Weights of a small mixture-of-experts language model, trained from scratch on English Wikipedia.
Experts: 96 experts in each of 7 layers, 96 SwiGLU neurons an expert, 3 picks a token, a softmax router.
Training: a variant of Adam for the experts, 506M tokens, 7723 steps.
Below are experts of layer 3 (counted from 0) of a mixture-of-experts language model. Rows are named gate (a neuron's input weights, with its number), up (a neuron's input weights, with its number), down (a neuron's output weights, with its number) and show model dimensions 224-255. Each number is 500 + 40 x the weight over its row's rms, rounded and kept within 0 to 999. Numbers have three digits each.
Before each expert's rows: a language model's description of what the expert responds to. This comes from a sample of Wikipedia text that the model never trained on.

# expert 47
Description: Given names. First names of people, often starting a table cell or list item, such as John, David, Gary, Mia, Kenneth.
gate0:492505582504534513511487528446500438492454507479473477498499462553577454496517487484514507591476
up0:489535518542491450510488527473496478524500507533537579530577500561565475521463546497417522545524
down0:503440441443528497514504542437534535477534430465446461462524482516567442440497517504509526490486
gate1:545546514497466503537479497470502499478541566533533458464459488507602525495499488574520481561483
up1:513484505551507536541427543541568495499492545508480470572512480484608486524539505442473498521533
down1:531465561441521504539518573570494519480516478523473511552456535509446538425536485489549498505504
gate2:484532489512546418463527480370474487535491494518490520524488480524561510472461527424486461521516
up2:498540485498543450425446468410521435538471463553511502555494422532528452481487526434442463513486
down2:485506503485456472447507514536539571493468521448538563507626494542528477451559531525460521441471
gate3:454494547600529543504575505572552428467587474475500420496491543596528509554521452457505469517430
up3:492563447470500477462468534409471503512467545480547506460472462418445544457486496550508495444576
down3:492492454539514434395495503450461464479520430521474509458399428459441586525455579480515495443569
gate4:549434532476553470437417430442499524482482434551478517536537417521438475608540499447520474539530
up4:482580467508503511552553563587508512563493555490581544479446572525584499367468488542445572502424
down4:481481510547478511546501443512545562530454502524517501493513501487468462543510527464518484421556
gate5:472428491502624524441537482491483477487495460515438472557464485503534506510534560428546538511543
up5:540519545554452536553562573551562497499491527444465508467525516485499527493483564559515480430508
down5:500490519504507473561434474575559415500484516551473549556571519541554453465464498503544559575481
gate6:557565568474475500536465486498437484508488446555465520464505486494519521505506502450524529557390
up6:549548518523532472487440574504496450523474452459494458497535506490461563466485419436441524449413
down6:424442508460537504544487477463503563490561448519473511497465465491468478444495524513548515502545
gate7:466425464533500459414468496483471500466423475526539547505499491456514503505507546526499554577543
up7:522476470545378522491522444474523513461491539498510459490495537521374521492540460478497558464526
down7:551444513448550534550502548490503486521452367541429537542498511538466454423510513466547444536516
gate8:482491481607521521541518505565513463567473575517535559561461559531552457424492494454527486502597
up8:517551475454481497495515558496510527459505461486496468446494465485541580558473520582477462463485
down8:519496555416490512469512562445473547481500505414474409475581485460473486521513499555447540462448
gate9:420534543465514511425420501503466500410490515525461445493488493510464536535491536480514483557505
up9:442541497522455541547527519553507515435497509533516461499489526576454482500558467513484491540605
down9:431505520430555498563475477508496527490513502499514534491565532536462534476499478388439493501495
gate10:507505446481474535476464439522464551492523544502450586523576473576460526474521450453421472391482
up10:513438537503542542477502479473479525474490485573470512484558493542430530435492452513441571514504
down10:504510519446509577557540461514482478507477530474530580481530501584503472447525523477480506511494
gate11:536551437521498446425459500521510503449461492450512492490509561587480571532460448462453433500576
up11:453509501513481569502557507419494477516548514523519438527516489477475465501514547567509554545393
down11:497457478547501529473528467458496486495484469542481550460457495456523435473528553465456513500536
gate12:525573470464516507516470501515483457491547509465568548445573553539539546469527521573487470513528
up12:539452471447450563455485463446485523478515505511472423533464472513468507483507522561493512457529
down12:498512512551561454431475476473485465507484571459459531468497493536489508460497551460470504457498
gate13:429557460505521483440475488490499529465475445450526538491509505463558549566448537509518492553472
up13:508450550469460492513562512542474474517540504466494501486491479491503541452494486531497536454530
down13:522517532508454409542543523420490462505520541455510591477518569498484506516489498444410472459434

# expert 11
Description: Section heading words. Words in wiki section headings and table headers, like election, history, Career, Personal information, Apps, plus table divider rows.
gate0:433483511530474497446494574478461528468466588525559544571466449480527524533518584522540448481429
up0:500551506471541455451462483502518565527538467504410431497598505470511485479498411522474507450491
down0:440518410482487458502507565445570499451471456514527452493521490496489462555523546489531501502484
gate1:488530579570532419509530519494520392480568497553502535475453498544504423482453534515416533529516
up1:505450529484474494502465533532500522500520548480506529508495502509427511558469486487552521507483
down1:481578527480513534528510481507475532548537498479449457444542476501585426474568500501506504517496
gate2:456484505474445545480501518514533501505521486516497506478439545554549481428572459469487520443485
up2:490565507506598466500522523415512622523488474460455440516478478488400546573489526556545445516522
down2:485471452469631589508537532510569508460505462466523462520442504566440551554554566524545476548526
gate3:541536488560470522552479522447442521558549567499559527563541472506480509449471477497503516462545
up3:511511472544491476502536449460550476425523503474516502453518541563502507509521459516491496574532
down3:476489518492537453532506463462481537488423522446475473495534445482515572531518497491512521520511
gate4:559459534501474509473439455478525483566508497534528534523498543536472548468414545544501541537490
up4:429563514475532516523508461547505518565562520497498522501413456450546541503497523466545498493459
down4:465442473515535482485475537567500481521536542446480504494475513488494492450425441540397517457515
gate5:474459481460542504491529501440434516455545494509456470539496526547561423547524461490443545547481
up5:475522510463564529464514452506542514558457528502513503476586439447487588446508519459464571519551
down5:443517521540426537532512562514469437478441454433537538491474518534488496446483545501572582448495
gate6:462502492459496499444462553513547456458500482457511521517540478515538509512445493575561480456515
up6:467504510478442530474484520495512459423467477443525500485518500516491473448475457566568501490516
down6:470419524456518452506451469418570492523503564494459521450531527499470492455468526537467604479473
gate7:546423493478570544493516466407491504463541477512512472509457447501455440544522515516479515517478
up7:526532503528469513484446533472461434483533512540595508514516486476515509491510465508497459480504
down7:492426504467544447536556556437474550456497505441462473504486565503512553504496499472558461503481
gate8:526487542572517530491479532436458464451502520518534494489417431485410529532553515483561537529497
up8:567489574509474477536607493507444502450548466556512443530488592518493469557488435527549503502589
down8:503483444522495499460511463590523493517533563449483517508499540550545555459517492486469447516518
gate9:538429587484513581517523486510425376512507516533612495539473511459562412474478451481399488529473
up9:490479443489525509458445465486501498502525498508522465443576481528512520526459474495506481459406
down9:451452468481550447436526535482513506481541535541482544469458501511498488513502477464462493529546
gate10:499529464441526569427484470534457549538503510449498566480538509451447527530585594459506479500503
up10:533480470564457495470433492465463424599521523480566487473496527452462525552491560551503527469547
down10:534515451475457485495490519574510448535467494518404495497491531508541490510469501450506475452417
gate11:518481488502476535479456579469453497498471513533472523502525504525548516459543518442447550540516
up11:467482550479508483501477550471460466453539497514583532563538462547506526517553495497507449520551
down11:515515511524483456483477417516443510459498452541469475517526495529487484520555496465457528487467
gate12:499487523535477536539412471532520448571506551562510464532516526438437465553506466462513550483539
up12:462500453516508428472497533512544495536484542599511486434481485474501457503519485490431514545536
down12:502496440442460454488439484470592487587469496490465494481480528518540460431458512477512509427459
gate13:514512493568434471508510454486460427510484493490491484382586529473496456445534536522475517513496
up13:544446462473520474499551527570544529472466502455482448472467506436445514519479478621481526455459
down13:385540456547523563503465465513525462500456448492519583531517532430522478531550517503418504507477

# expert 48
Description: Common English surnames. Surnames after a given name, especially common English ones like Smith, Jones, Williams, also pieces of rarer surnames in lists and tables.
gate0:472492560557474519432490456399511523458438520518512548530506468503472489506568513489503540549454
up0:449465536558462518428481509487487534589523547530469589536434513475477447493503497492516463576486
down0:519429492482521552523561531537481520509473518441508525493449518521514507440526481466468512426501
gate1:469554545448519515465555531513564496552568459484507508521419562535592536508531463514474480538518
up1:500541462437499527485514496468552547524514454475478518505459457472551516480461492497474527501424
down1:502487511473553590518518530521521515517479440519505526524428492481526590529491488508477499557522
gate2:526504473436508480525518486561443493515516598512498523489492471484438512569500528502424519468540
up2:536467466540496542492506465494509473467524527536526446398547530496478465476479436513411546484472
down2:508512435468521517527484530454491444581478487561507490433480501527450517585436610516475501468454
gate3:476538431493426486496506521526517510594472429524421516494544510556481543509544456455490515530469
up3:456463604483495494516498470500443486402499522498512454508506460480588520514476516484428505443497
down3:458528438527446523483460483461443525445469492428485484475522525464555491551524451500533517514508
gate4:516557513505471568589526462590523497488457503484516539451483528526385514537516537522517407529493
up4:577461423523521463399481496381551464552484440527566490582437465472429481485526535530546497559586
down4:501467402457443531538575594526488473545546538537476500512537491488534569450416470484436538516369
gate5:496531424500504466549588553487498490549507481487407541512464501521478574431504560512542513511502
up5:488490521488505555538519546539459499470524413547486493461443517457499471449503410441540473523507
down5:463451496525497529608534438522564510500463538528412544472505548513475538482462459478464512502472
gate6:542454396505433482508500536508501508474490546443502430491475388515521546545442501538495521481429
up6:453441556473517504562479460500544477497503558543483581459502555528505568491576531499475423486491
down6:540513487506401509518489489484508552559533442447468435488560498512524509545453524533445476495547
gate7:530551501463481450480468493492516535448550473445436513461494441446504559529466570514567494455518
up7:519506501496424509484538428476485531523477458500452419454501457523500508537487481509541522524479
down7:500512571533584521512529445579521477520482524490558544551417475583475492497510455464525478512575
gate8:484597487526507533534519519534492581526423529465513427516531472594445515486597542511494455495529
up8:539526506500536523454505470540501529474560499465495494544485584480441484516514574516522439453542
down8:471552549480516517531520547517476531493484427527494484500488535498518522553451485484446508557542
gate9:467539444439477418482489462488490493467539494453518481507540475517494559464477500523535549442437
up9:531505477528558543503426471571470502526462513509495551533498498530508555504523404480471463531484
down9:493545503436447459491517541407470504467578570456517503446506410517527501452482507508556474505477
gate10:508445592544519532467567552465497516474490493530497495420494554497500450460477551532489564537519
up10:477572472451461457460447528480458461520508465512455423514500445524442518498570514488541394492499
down10:457501479552493508561484490475533482545484475497530450501517574458543474553454578517433505480516
gate11:480518482442505490445635475532483499485540446534515489529459529534426465449520408514493554548535
up11:551508501439510473420557512481486503487449495469515461546472418502464469456480439523508492455448
down11:502451566500558486466486424544527515495515447474499498510515458455455416583547471476490455478496
gate12:553503486505536518498499435570585514503488467565490498453479523489485481483571524471448462485527
up12:515483434494529476481544531478516494513505532494490478517484520552540537484463488486541545570488
down12:554552401521500488489487514447500498442530556438536507473447436490537501507470512528532491423498
gate13:498537545514525503426475509516530543480513495450536458435492508412467580489533458536468534469518
up13:492417508526594583462462487516488476502465504540479495470477499469464480481476509468558527539476
down13:457485558532624509497501467521564476502467531568493550489437501428444505514413454459449484501487

# expert 40
Description: Place and nationality names. Country, city and state names and American in lists and tables, often after a comma or pipe: London, Germany, York.
gate0:489523468567512502419529472482513483584461507476519560510531499513531523438550505491561427530438
up0:477476515492453516500454421468503482530492530543495503488512466495520470523516519544463489521538
down0:485530480528530519554541560473504474513444486478401520462430500493469507463495489501513482546497
gate1:454494503524443437520470419479494472497460518532522506479462534532457525501539424478474510500520
up1:475511422464449480501442545496544532496475559444592515509497551466516535475470479479493467507464
down1:493546522552460418484465515541511466505498465487465448534556513519525485514461504528539489507539
gate2:500503492455484484471579566503499480531489495479496528521469539566572563496472480529555478468458
up2:483495473491555539516463549515475496472542564490442410510561465502422486485545385466429588466570
down2:564533460546498469536480552520552486494462416505462518523446499443491514534493529504456439552502
gate3:529550518476500496551555504508524505483462464466542561505510543462548476454500461486485531503525
up3:478454451555513511524469555515511486554553475521467439499452415552474503508498507532463422432562
down3:507483472483481442490578482497550508467466498580509520516409500560443476524551513521525450517516
gate4:496517495489478420458580516494485448465569550518570496543514516477481489462531559435478447514533
up4:562606426516523472481522567473513480523521488506587527520441512514512513440492508492503462517495
down4:526471435470545517510543591439453496473476528578520475477504549496535476486476537515499508505457
gate5:495483448448498510504528466548481511517484511553508490510440592523499512423430547524469443490537
up5:469456558583533463541474510488459497474521463450490434503477521547470498536498488501511386511554
down5:496454495584599502522544487548531497495536431528518444532518541540554538482527547502442424489504
gate6:488419579520486443490438476446506507448472500594415518478540467554480480446537539429482509499527
up6:507526461482459542488597493522485536494500462498537451457471562519476530518430493474448506512476
down6:508520457502512563499487462474466574500525446418563514473474514508567521470436455510501485574484
gate7:503551499498561488477464476523384506517502520502489586499455397549484448552469482488476446547529
up7:504552504452586494438490535449406534520439524507511555507484383514481484472497411482535414544473
down7:480438537497506523517506467476409429448494514585474534485529578487463513464548566551542432492460
gate8:554490511469436469500497483480473477429452546617481548459509507502480488528415535511478547510468
up8:501487564545509538523585529561464448521488498472535476519444524499474464482552427514524458481461
down8:534450488539443436488470473479549583530541513436488479543576536411486447460539540542441455407463
gate9:496514535522474467477479568467467535503379488517519535496540526492523457555486584533484505532481
up9:542467437551559489491462475525534476465530592525528516523490511502548598467553468511455520518464
down9:493476560464477415471501518453429477491557511539475485526532583537386509448544509516447484509474
gate10:505528496480435467525477508455525492472476451498470568437536451495507394524464530484520568496449
up10:525494491491499525475585515542512489524516535539547431508447492508450543486508454549490472489588
down10:506404575467471435476457468487486534474549525520473512506468533544426479480532541540499477421498
gate11:486492482515502507477497501520485482505525518516466460449480545522462506456511406514503533527579
up11:442506563472464460558515459495465520457441451497548504540534499521513436492493502500455492497491
down11:466531528506431467472571515515489542489499430449487568483538565511450531528554494502468536508543
gate12:437395472513494503513408513424540486512534530497453500526441519500558509517455537477468484492521
up12:477451623503458500482471454555537466406532515566494478431467478486541434450484535527464576472441
down12:493521498525513522483534505442436443600510437500506525494513503465507551507455477464493511560464
gate13:456530425491468501452538508508477528467483474552563548501585557560479464481522529551497508539513
up13:540505467497438498471513474462516487492501468485476540492508577530561473462493492473534475555484
down13:492537500508493549526533398578439531454479533454474578491458445551479526476503447528480517532432

# expert 43
Description: Infobox field labels. Field names in infobox-style lists just before a colon, such as Born, Publication date, Country, Coordinates, Species, plus the seconds mark in coordinates.
gate0:577507462541461439525523508503480607485444465506477529473430480481498565492480467527413497528483
up0:463404516485503496534562442531495524470501490557508503500462582522551477502526506596469514482569
down0:474497574467539477456474470440531426451514467464423522464458487442522551496511496470532525510500
gate1:462517499500462508428524476574486495478531466494477505528512513540526520491546482493575457531543
up1:458531506477510452448424543452511495485512528451485445474501484531492500503510485512490501465403
down1:487531501528568577475491437594495494490485481499514529434496468483504505486598566475535510494419
gate2:427492513468430486463525462476511478566531444515534489426479577529499504564503551458472482513518
up2:569493499458476466526578548576459512406569557450481500575560470481523461440455438609496522511475
down2:515524465490462514506532444600527500449522477474450549465571442433540554498598492491585533462495
gate3:481553386478502540464444548495517470521455489536497514487508528517523517488526461486508472472422
up3:506488366496490552456459481546523466501410486553516476539494536486517591495485486473489508508536
down3:490527496549500482499463446487459472408530506472461462503510488531503477547527448548541477418552
gate4:459540506494487486486533515582472523550484508454487495493538513500533518548522560505479449526440
up4:521535493532500515518521477541443539559467473500531529501556533495514528570531532570505461494465
down4:517514483523542493498524509550524479513425491448478539503507505502534529516486453448481466521540
gate5:427444477486419498499494510494508410488466508491469466525460496506465486566485424449431563502490
up5:527517526454627479488503468481523521492535437468540480461499474481444426522496482525543495403487
down5:450447522502454527517610512493497519510540504562515464475503527441508483536481507506491519534519
gate6:477559512444476542508492464495537502527470507540495505435561474504463532490499543503603454565507
up6:513475450572543478482528525552498506507567481443494492534443530503524489470502478470439500493500
down6:493509413547507549498566447525555508497466449505513558467530513454557483490531485473558478527570
gate7:384506504545549520524505554541502463482475488581468436472552461575561489502434482563469477541501
up7:557463426442541483478503461477506515485472571495524498550520557491500535447524522408488456515520
down7:456488428496481455528527444524464511483526481446388489492574460474510512472546575505518468525403
gate8:514463530539570503473541508461562535451515462492547516499518502522473447509497500518503495510466
up8:501489493478429496443477437515561481466463565477508491551621567509530478477539526463471416472494
down8:561486555432491486452527530494511558524402577506507468598588526427500511475522440489483462457521
gate9:540506450488477577499524460517498443514504480531575449418557459592527468507558448627483588445464
up9:460501507527522457475475532493590553540472473424417547539461506455502538550460534408513476556485
down9:457541473564476486446489491467574540508515453447428483448416497535454449520476491544553516481534
gate10:464486456484496514409516486499485554545541490468467534507524485475519557482499505489570451505484
up10:461539513526479451571451503536490488585524492472537486543485518538553501519476484523473478549435
down10:519480445511495567476490517453545531518573485495444460537497467490480486550471497475478499547518
gate11:472535456535409523486487493569468494516469410457483521358518471458490479571560535529548492439463
up11:522480485451522474559467564384476543574557553523441556530566521440505478455445474463587526460423
down11:433462539536542481475528454442508514497438462445410525484537592506466518506509505495529570460518
gate12:472479486533464573442477515529493502482499496480489420468440500484527461443490564538491495491542
up12:478430493535513560452481488455521502536515506512536464494428514454465447394467559521470525509517
down12:459461582551492467482485499505540494520504514558477481463446564540520495497460488512538486506502
gate13:559516489510451490523437469518471549495497509519498503511525546493503458463535469532440467572508
up13:421520504547512422457510525427521462570510493464498486483489421470503547510486530457533562406488
down13:473544514513542511422458506561504522457567558471493541528531499518573480456514492497489439497475

# expert 50
Description: Place name endings. Second part of place names after New, South, San (York, Zealand, Diego), and final pieces of foreign names like Sur-ai-ya.
gate0:504490498560510533583573530428554490474496520489558531443497496464542493473430430506527580525472
up0:482420513478493531502509584484472479466446507524540496498498477494546499510474505569511602442522
down0:446480511479462513492550486505540611496459463538536475453570440576409564555488554530517558522566
gate1:499545528493416554534526464479496516503517533545556489435513489471482477510440496546580416475481
up1:556462548479469493486514543529479511461537466544521579476497482499452440492446498394488505534552
down1:495486527501554456544492484525501501511508480493538461518472486540504455507497517505452508477527
gate2:533541567510456516575447503490518507484476544448509538439616473441480482480473468566548526492498
up2:499476473499537503488473530530428470505464484513573496520483477540510513498538454525465493478522
down2:542491542458536412506493449492501488441579553515427517510476423502466471490472446402492514452517
gate3:444505529495492515502431435450540490441489477498471459492585508471525514471462551494497410467484
up3:549424483526504493584532568550473497535500539565473501456423522436477460527588463443417557529505
down3:471516556454405421515521535577479536498473507554508456513514511435482453470450486459516551464477
gate4:471479536502523512535497532488501553422439503519367486501511441435530524511479490453503526526411
up4:488486529472567504534521480446458487496495406517499493488533509489522481455482543461454498529477
down4:418549516536475546418539560481424517568449495524521474489554479493475555491484557523460477550521
gate5:514523461476486526514492533497509527490490423452486465448530541494486508550483531507502422518407
up5:489502475501527527479575472482456489459485436499474463500519472472462498471463575538501512542516
down5:532498439525531467494462510519503452539510499471554490500502464492574510490550449461456538527475
gate6:571523589569458483498534547442540533463515496520520499442543485460421526476442547507465491469538
up6:537542430482450470495442498507616492507513537451517519544524546558455519521506467570499494434480
down6:463539493484507472580543519525498508489528544497526496522462470503466492493451487510531504484491
gate7:497508519488455547541529469513471467533503489547445487482614550519487509524480514441547537506512
up7:566470416495458515466496499529535537560458551523467559513581533475422510478507451490495483497501
down7:474469496578495442455484501562517406512464445520553526426513565562430453454537473483580506560568
gate8:484430462424520490499509477528575528495476454481477523496466460563487527477501471457484466477439
up8:530465508466519544544502522502604562533445467453482533562440493520521512474440468442524480514460
down8:522514509475433569417487528485494455476473434478485495482500566437555506530449521457478557623496
gate9:508509498515554518482518514563487493508587476544498492446475548566497437459522447496562534541506
up9:484509498454527503467502477492483514504578558530482489509460567509509481494499442486527519522505
down9:516514486513456526513464536405461507573508547494485545517520450511515499461397474512519604543433
gate10:546578497508468494517467511462517538516455564485464493507514511554430519521469485449560510496484
up10:452561531525509517524567585498502452581465456482457540495517472472574545479489449504441492513525
down10:461448517467443484505531517415457546473481381576504427372493562445476461511471501491514535466496
gate11:425595467502548467501555535583553473527517523418552528423493506530477567487519514569550457458499
up11:470446486532521563494536504531475464503499510504504556465485429474565401538495459449505603480568
down11:528507505487423438525529428520461556465431497514506544472576415597476402564499474479535503486474
gate12:509492519534480477535545520505512435477567519530526398488501513460424443534524503498556543453490
up12:543535532539471503451451553501512491473466454519492543497453492513524562496509523514447486509537
down12:551533470496556517410499515524479465540476508561542532503483494520548540481474443513493521542486
gate13:455483523481586472514538485576539453523497444548482445457495435501467487496531504468496590460469
up13:517540531481383483487413471458469518478558483503488531462512502542466450518473532524445481511514
down13:551461541530507495490522433531518530462536451587496418546591473491474484496629530507457525463526

# expert 57
Description: Nouns after the. Singular nouns right after the or this, often topic nouns like town, film, club, extent, matter, tower.
gate0:535507464501544473476509531536460499516422428551472475529589515516558516557488500523364468475497
up0:529488500481476523510464477560512515454531517472489542535468475546572615541454433490493509481505
down0:554477512507567518428549533466578436450519540493500495512524537461520525516464481459464465523451
gate1:519496471543475509438454488521443474480438470490555510534472415571573443463537458471501514510531
up1:550509432493465465498491476550490458511346543482489538549496451507546430490557437461492511450534
down1:527502505520565410493510521487479514535458534491491517461437466496570500546504527515540572509537
gate2:452452496507506488481525542545428462488485439490459516509475503530446463411560464496477532462463
up2:495499509508460491540466408491563497521511556550530549535502459462553548546524485486476560485528
down2:474501537556520442493577461475493564558470472454469540521485483531589509505567478537524471467497
gate3:498447539605412538584554608508494492500496500514537524502463531470504462442505546536484536520498
up3:533550575447528422483442472520510444512525529495454531497553421554485481484558531497549499440498
down3:480500486531457569605563535508460481470535466520601395470422448487541489515476511482419585531489
gate4:475500504480568460478583531523454504465523539493485491500470432441519472503421521505540439430530
up4:502528498502494496510407526452543560552519405493502437560499571484455476491578536474506542450430
down4:428503473490517385532486477549492495558495495517467539510482577516429517507468556528506481602498
gate5:553472531500469445477455583442548465557475504514469468517484547526513510516477545490552490516601
up5:479494508400462503523511529577498442491532496527532480493538548486552563539518505501536489495494
down5:456461519454528506513528491548501493501506433507465498489384582569478518488502486489480506438455
gate6:466506454516456492548549481506505468452477467511525415451488445491469428519548497524497480513511
up6:519472526492452452540464429531542473449479469464542423495451447514498487504550524520496493523503
down6:518502498485568495476553625550492514552520481519457450465543424504527496527510440504513473505517
gate7:488492506491482567494484494571577483502453491459493450551591538465516479518479495513509516480523
up7:521479444542545507449454458462520491459525547535574534472489482514470528503439558502473494485536
down7:478492415484457523435520530513495539454506512521512434500483493531530500554491529497459540423502
gate8:504457477594471558470504501523500512550472534476455518487502583521513571497440465549485499538536
up8:570574508474564466524511517498515496422543417485541501512480392521508482525562501498530494463515
down8:439488491550489508450487416546576512477442407430580423540553526512550538515527437550459527483459
gate9:562510480471452548537500520521516465550430475524540429466486583505515509457527548518453461454526
up9:544511549466489475452450497478543450504471505524576465526505535523389498520473533567534484531563
down9:519587494448554481565432511528522431528502540438547474429531518468600536541469499458490465506442
gate10:448510533522446466538465475483509536551523484450480462542527481550491522462482461471451481491480
up10:491536470441548481457548550500512515458555513478539527444525512504524522543485485531553495519497
down10:544531492445513507487501441510558489406493533407470496456469525460475587561602476511502517453529
gate11:446482491551481500445518507481400463544606512442521506566549524440492479460489576391516464519588
up11:488516537499514481509491565439516479511513463531493491437535531505506510474558507501416517543470
down11:516538446512424518535540564444502485471445507496483549458487519458474482487538492459514498453497
gate12:582493499500522498520505471480494488486531492421558520549513502600492501432574527616491550465447
up12:481503504488446437589505456560519504548485512534511515500501559509469403527494539501422548413423
down12:514444486473441491507525596507542521572554515531468449471546538482505458590567487503536471499513
gate13:441466501506476505540521479529532443509468529516534524509496581457449458523490539520454600530485
up13:486502557550482505480445477546482471527470623513532456477438481452437558478480462481504492485554
down13:499484497442471471528485471423485477543525487488495506477531513533463475495503550533546549538543

# expert 36
Description: Name-starting word pieces. First pieces of uncommon surnames and foreign names, plus particles like von, van, de, such as Esp(osito), Ol(aru), O('Rourke).
gate0:571495517494467505499458523421498529531456556445531508504533546520520542526558437516511530440417
up0:598459553541497529482469511520442551478535515495567479526511461503529519517511446543531518521422
down0:547468457475540508471459490462518526459511585470476468534475485441536579548491536446486460511595
gate1:487489492524529502498481500488500573470550533593522526508483476466550447482473528532480577517422
up1:516534486503478554498501466475469498501437471458510499498511457549476596546495433500540384524563
down1:471616517425513396403436521516510518498490490515467438529506521477577507568500554493415557445537
gate2:495465462552483467567518467497518523493448535453512512560489469507497539490488510521454514506469
up2:483497526527500501459522565584498507523547487534542445444518506483548426530481564476448471490543
down2:468540483515445521464476503487494408494434476496527495462474425419450474524497535529478481499506
gate3:486445534515527486505487522419507566525463560547526434486565501451511516513473514558504490487520
up3:461457449426522426497460506507543554472503531537473432494518436555475551558571504503538546425539
down3:518489418515472516480548542529499497469484480496417555449471444509492518504529464525576547545489
gate4:450490497446510548548500427502399437506486498429527553572502513465520487439534451511425527453486
up4:485558534445458563525521493491483511533509576423459436461472500421509549447517480578559539515454
down4:492503435538453493523563503432515499522559532477427576515514460469477523481461498533424529506532
gate5:513524441483476458480432476527518483499441524439514489459463486467523541514418509508513564447514
up5:571552429556504530478470535456526512546467569483507533531429504521478509514469457509481507570552
down5:540444475491450539512540502494500440506554502552458537467466477523571491560596573445413531497550
gate6:506498422466501474502476525508518476571449489491521504490555462489480500533473436502395404493572
up6:501430448477465483541497462565563575498536562444534522488493538535552515467566465488561543456513
down6:449502461514545527562538528530462575462536521472483541563506522515577504434504534478525421470535
gate7:475481566533498546543490533572513498561529436452442425425423472516494513535515496525481484513487
up7:497514461466506444453479481458477455485523526537544554572543494456522532443484506459472487493468
down7:511564478529533462469456426525517539538486511515505464531433504509531552522452506515573551546481
gate8:491547558498458521516485530508474539467466488476553545522440467555546505548527452504501484517568
up8:512563528526477471560434587484457526436444608418500589594494473480505510563497457550532538527488
down8:423531487450459505400488480525499489515534622483472480477534452459482483497544497535521467498450
gate9:526569444458506530450515438568506487542505519581559556487513505464535506479474506502408470545485
up9:516617491475523489485498555558474515506490455473438525443500516439510465580453530492491504491542
down9:521551512498448526428524500474552486520510479463495492496458574521479450497449418537457522570538
gate10:482529525557515449496528479443480503463502485580531572518518569597539551507484524579516486483555
up10:453531547514480468484563521478462529478473455530542554454537540537510468492406413585491516511525
down10:558465507550538454525534478470462534484513441579546570494495503541454473457572488544565517508469
gate11:445513490503506444437491504508508563527490475565509479483494461497515553520543460465513505492484
up11:401514501503529531593520535447494501544541525447512436510423541408501544477495495537520608458488
down11:402480442483533569454488429497500481493511511471584478493536548505446560479499534511468433546559
gate12:506476501529529555539461458602534507501534476462520457475496514466501495493473522480472563493549
up12:511502499513465515505479539543499473507513453562524458485465454537472506533469476423502502546555
down12:452554524439437505523512546601460531497510516539498439555525493510515527521535506473519539471467
gate13:491496451477512456485496447464454504496479479531546553503488495478450538532500581530492494446545
up13:496474489557549507530482510470504545497518492450512474467503455481506508513570559537493515414512
down13:477500495520524542518499511455468528513505485503535467486428520523565491483494588461426463434501